config.yaml
n_layer: 8
normalize_top_k: false
lr_router: 0.000873
decay_fraction: 0.252
Below are experts of layer 5 (counted from 0) of a mixture-of-experts language model. Rows are named router (the router's row for the expert) and show model dimensions 80-159. Each number is 128 + 32 x the weight over its row's rms, rounded and kept within 0 to 255.
After each expert's rows: a language model's description of what the expert responds to; "gets" lists some tokens that make up at least twice as much of what it gets as of all text. This comes from a sample of Wikipedia text that the model never trained on. Tokens count by the router's weight.

# expert 14
router [163 121 113 166 139 120 194 118 114  97 154 127  96 167 169 172 112  81 115 167 140 170 120 184 128 147 112  87  96  72 184  91 177 105 118  81 148 161 169 128 137 174 106 116 191 113 115 127  87 134 120 145 119 130 118 118  75 143 165  92  99 166 117 128 112  82 113 107 148 108 184 127 100 122 155 165  77 181 128 145]
What it handles: Closing punctuation after items. Commas, closing parentheses, quote-comma pairs, semicolons and table pipes or separator rows that end a number, name or phrase.
gets: ",", " |", ")", ";", "\"", "),"

# expert 20
router [117 176 146 119 166 114 120 105 105 172  91 200  83 173 168 131 145 103 127 131 153 121  88 172 139 171 163 139  76  91 133  39  92 179 130 135 170  96 174 186 124 154 142 189 140  98 148 162  98 130  64 118 140 113 101 181 174 137 144  77 120 101 162 126 123 133 165  94 185 106 174 176 104 166 163 118 146  95 199 106]
What it handles: Digits in numbers. Individual digits inside longer numbers such as years, dates, coordinates and statistics, especially leading 1, 2, 0, 9.
gets: "1", "2", "0", "9", "3", "4"

# expert 4
router [143 180 145 165 156  89 146 161 115 136 161  69  87 153 111 161 162  82 183 151 115  66 118 143  90 125  60  80 134  73 138 128 133 105 128 145 143 156 164  99 103 151 123  74  92 153 140  87 110 108 141 121  90 133 155 149 113 139  74 144 107 168 117 156 176 127  85 104 111 133 153 121 152 149 136 156  70 122  98 130]
What it handles: Articles and table pipes. Articles and possessive determiners, mainly the, a, his, its, plus table-cell pipes and list-item dashes at line starts.
gets: " the", " a", "|", " |", " The", ":"

# expert 11
router [175 196 119 169  97  87  95 115 126 185 135 144 133  88  82 168 133  85  59 104  51 104 141 135  70 138  86 146 118 156 112 134 108 109 111 107 104 153  97  67 122 107 175  79  92 125 122 123 168 167 153  80 189 116  90 103 153 116 149 171 166 133 145 184 155 126 171 170 103 160 108 144 147 112 145 159  80 113  80 115]
What it handles: Determiners and title words. The, his, their, its, possessive 's and words inside titles of works, e.g. "Night's Dream", New, Old.
gets: " the", "s", "'", " of", " his", " The"

# expert 8
router [131  69 118 143 161 102 161 106  72 123 171 153 155 176 100 178 131 107  96 163 134 152 184 133 127  99 110 102 115 113  89 165 149 150  70 153 139 125  78 122 106 136 113 130  90 162 108  77  84 112  90 118 166 119 144 176 154 138 143 133 166 143  96 128 136 172  56 172 128 169 167 150 127 150 105 104 135 118  96 133]
What it handles: Prepositions and linking words. Prepositions and function words inside running prose, such as in, of, to, on, for, and under in census phrasing.
gets: " in", " of", " to", " on", " for", " as"

# expert 23
router [175 173 124 128 116 210 125 128 114 146 129 151 103 188 183  95 101 101 127 122 150 112 124 155 160 163 192 102 156 125 179  63  78 135 124 117 196  73 152 170 158 198 188 129 186 109 141 167 100 121 147 148 148 123 204 124  92 120 173 107 142  75 155 153  73 125 147 141 149 113  99 179 102 161 145 126 152 127 173 104]
What it handles: Digits. Single digits inside years, dates, counts and codes, e.g. "1983", "27 April 2015", "900 people".
gets: "0", "2", "1", "9", "3", "8"

# expert 18
router [125 114 110 118 141 127 104 102 131 149 125 155 131  81 141 142  94 123 117 148 121  70  91 108 137 119 131 188 117 131 166  87 101 148 155 136  89 130 171 114 118 182 126 108 149 163  81 107 173 131 122  84  98 132 102 144  91 138 153 133 105  99 163  96 189 150 171  92  95 156  86 148 134 161  64 181  87 131 128 128]
What it handles: Math, units, CJK characters. LaTeX braces and superscripts, degree or inch marks, digits in formulas and coordinates, units like ft, and CJK character pieces.
gets: "0", "3", "6", "°", "2", "7"

# expert 12
router [192  52  94 137 187 140 140 102  87 135  88 149 135  88 141  77 114 136 131 136 128 103 104 128  78 132 170 152 160 122 131 186 178 103 117 201 103 115  72 127 112 131 104 116 112  96 124 134 125 152  86  77 115 185 136 104 174 154  81 184 117  61  70 194 125 117 125  55 148 118 164 200 139  80 151 129 129  92  75 135]
What it handles: Pronouns, modals, headings. Subject pronouns and modals like he, she, can, may, plus word pieces in headings, taxonomy boxes and labels such as Genus.
gets: " he", " He", "s", " I", " A", " is"

# expert 21
router [177  83 135  99 132 155 153 153  97 144 149 166 153  97 111 195 141 160  77 131 222 121 187 201  54  89 105 113 116 151 175 161 130 125  86 141 144 182 118  87 165 114 100 113  97  80 120  82 142 142  95 110 129 124 142 122 120 131  30 134 147 162  49 124 100 114 147 122 116 120 102 114 159  71 158 166 164 114 167 108]
What it handles: Function words and suffixes. Relative pronouns, adverbs, auxiliaries and inflectional endings in running prose, e.g. also, which, been, "-ly", "-s".
gets: "s", "ed", " that", "ing", "ly", " also"

# expert 1
router [ 79  88 153 153 119 164 150 176  72 102 105 194  97 134  80 215 185  92 104  88 181 149 154 114  92 113  59 117 103 103 142 160 112  86  93 164 153  80  93  86 176 138  91  63 116  94 147  91 120 136 123 141 117 161  79 127 102 161 177 178  95 139 158  55 161  89  88 120 108 114 154 125 115 164 179  36 123 159 100 110]
What it handles: Conjunctions and separators. Commas, and, or, but and table pipes joining list items, clauses or names, e.g. "Hampson, 1907", "married Anna and".
gets: ",", " and", " |", ";", " to", " or"

# expert 9
router [135 127 126 100  74  79 164 141 175  54 169 138 131 155 142 137 128 112 158 128 119 139 136  91 142 148 187 152 123 164  88 155 145 103 117 111 118  76 132 124  88 119 100 170  85 109 162 148 122 130 162 142 105  96 147 151 172 104 126 108 163 115 186 115 219 225 135 170 110  83 104 110 211 112 130 123  92 148 105 133]
What it handles: Line-start dashes and prefixes. List hyphens after line breaks in infoboxes and taxonomy lists, plus prefixes like re, ex, dis and mid-name hyphens, e.g. "- Branch:".
gets: "-", "\n", " re", "–", " (", " ex"

# expert 0
router [ 84 115 156 210 125 149  70  88 198 120 128 129  86  96 123 100 126 183 100 130 154 107 115 170 205 121 146 160 133 167  92 188 137  99  98 165 138  96  71 149 145  99 143 125 135 192 139  80 119 136 138 167 112 148 120 145 136 103 163  91 128 135 131 114 121 111 122 139  92 165 108 150 169 133 127 116 149  47 163 121]
What it handles: Word-initial prefix pieces. First fragments of multi-piece words, often Latinate prefixes after a space or quote, such as con, pro, al, c, f.
gets: "s", " c", " de", " con", " pro", "al"

# expert 17
router [ 71 151 157 131 137 124 132 184 126  80 154  78 185 127  99 100 177 125 172 143  86 150 101  62 153 142  57 120 125 142  95 126  77 193 148 124 113 141 144 138 102 136  84  95 109 155 134 146 120 132 162 151 171  77  62  75 158 129 119 106  91  88  80 106 108 159  88 104 117 159 103 128  97 140 139 139 118 120  91 126]
What it handles: Line breaks and headings. Line breaks, sentence-final periods and == heading markers ending sentences or sections, e.g. "See also==", "beyond."
gets: "\n", ".", "==", "===", " =", " =="

# expert 6
router [ 57 126  51  47 141 119 115 149 182 123 118  71 123 165 143 103  48 169 154 141 116 151 132 170 136  92 144 185 182 179 106 152 152 133 141 106 124 139 132 143 106 117 105 117 144 196 189 151 107 103 179 149  38 176 119 166 114 122 168 145 114 130 152  82 153 136 159 169 126 103 127 153 145 135  67 135 130 134  69 133]
What it handles: Space before content. Standalone space tokens before numbers or words, and opening brackets or quotes, such as (, ", [, plus the prefixes un, dis.
gets: " ", " (", " \"", " un", "(", " dis"

# expert 2
router [135 213 148 162 114 176 116  97 167 120 142 109  91  73 178  75 143  96 124 120 126 102 170  59 133 152 118  86 113 116 112 105 148 138 185 130 140 152 101 131 127 126 157 106 143  75 119 193 144 198 169  97  80  95 172 147  96 151 190 144 190  76 125 146  65  78 108 112 113 152  90 114 128 123 113  83 139 128 122 105]
What it handles: Numbers, months, quantities. Digits in years and counts, percent signs, month names, and p/m before abbreviations, as in p.m., 400 m, 2014, April.
gets: "0", "%", " p", "5", "6", "4"

# expert 16
router [ 90 150  99  66 120 125  95 103 113 163 127 123 126 162 178 119  91  86 178 162  87 148 146 145  94 139 170 165 149 134 169 111 167 163 152 122 137 160 142 157 137 161 130 147 133 145 192 130  76 138 112  95  71  89 166 165 138 111 109 109 131 124 186  85 149 133 165 157 126  97 180 139  79 129 109 105  87 101 114 133]
What it handles: Score and decimal separators. Spaces, en dashes, decimal points, colons, minus and currency signs between or before numbers in tables, e.g. 6–2, .500, 4:27.
gets: " ", "–", ".", " (", " −", " +"

# expert 10
router [111  81 189 167 122 117  94 119 172  91 122 134 114  98  75  92 111 104 178 110  42 163 114 127 137 109  82 133  82 103  89 143 120 157 187 101  69 209 104  97 123 145 102 139  89  93 165 139 188 148 113 129 185 120 131 130 118 124 103 185 150 132 135 183 159  91 126 152 115 161 115 147 167 124  95 146  93 100 149 133]
What it handles: Table cells and dashes. Pipes, dashes, asterisks and placeholder entries in tables and lists, plus sports position or country codes like MF, GK, USA.
gets: " |", "-", "|", ":", " —", ";"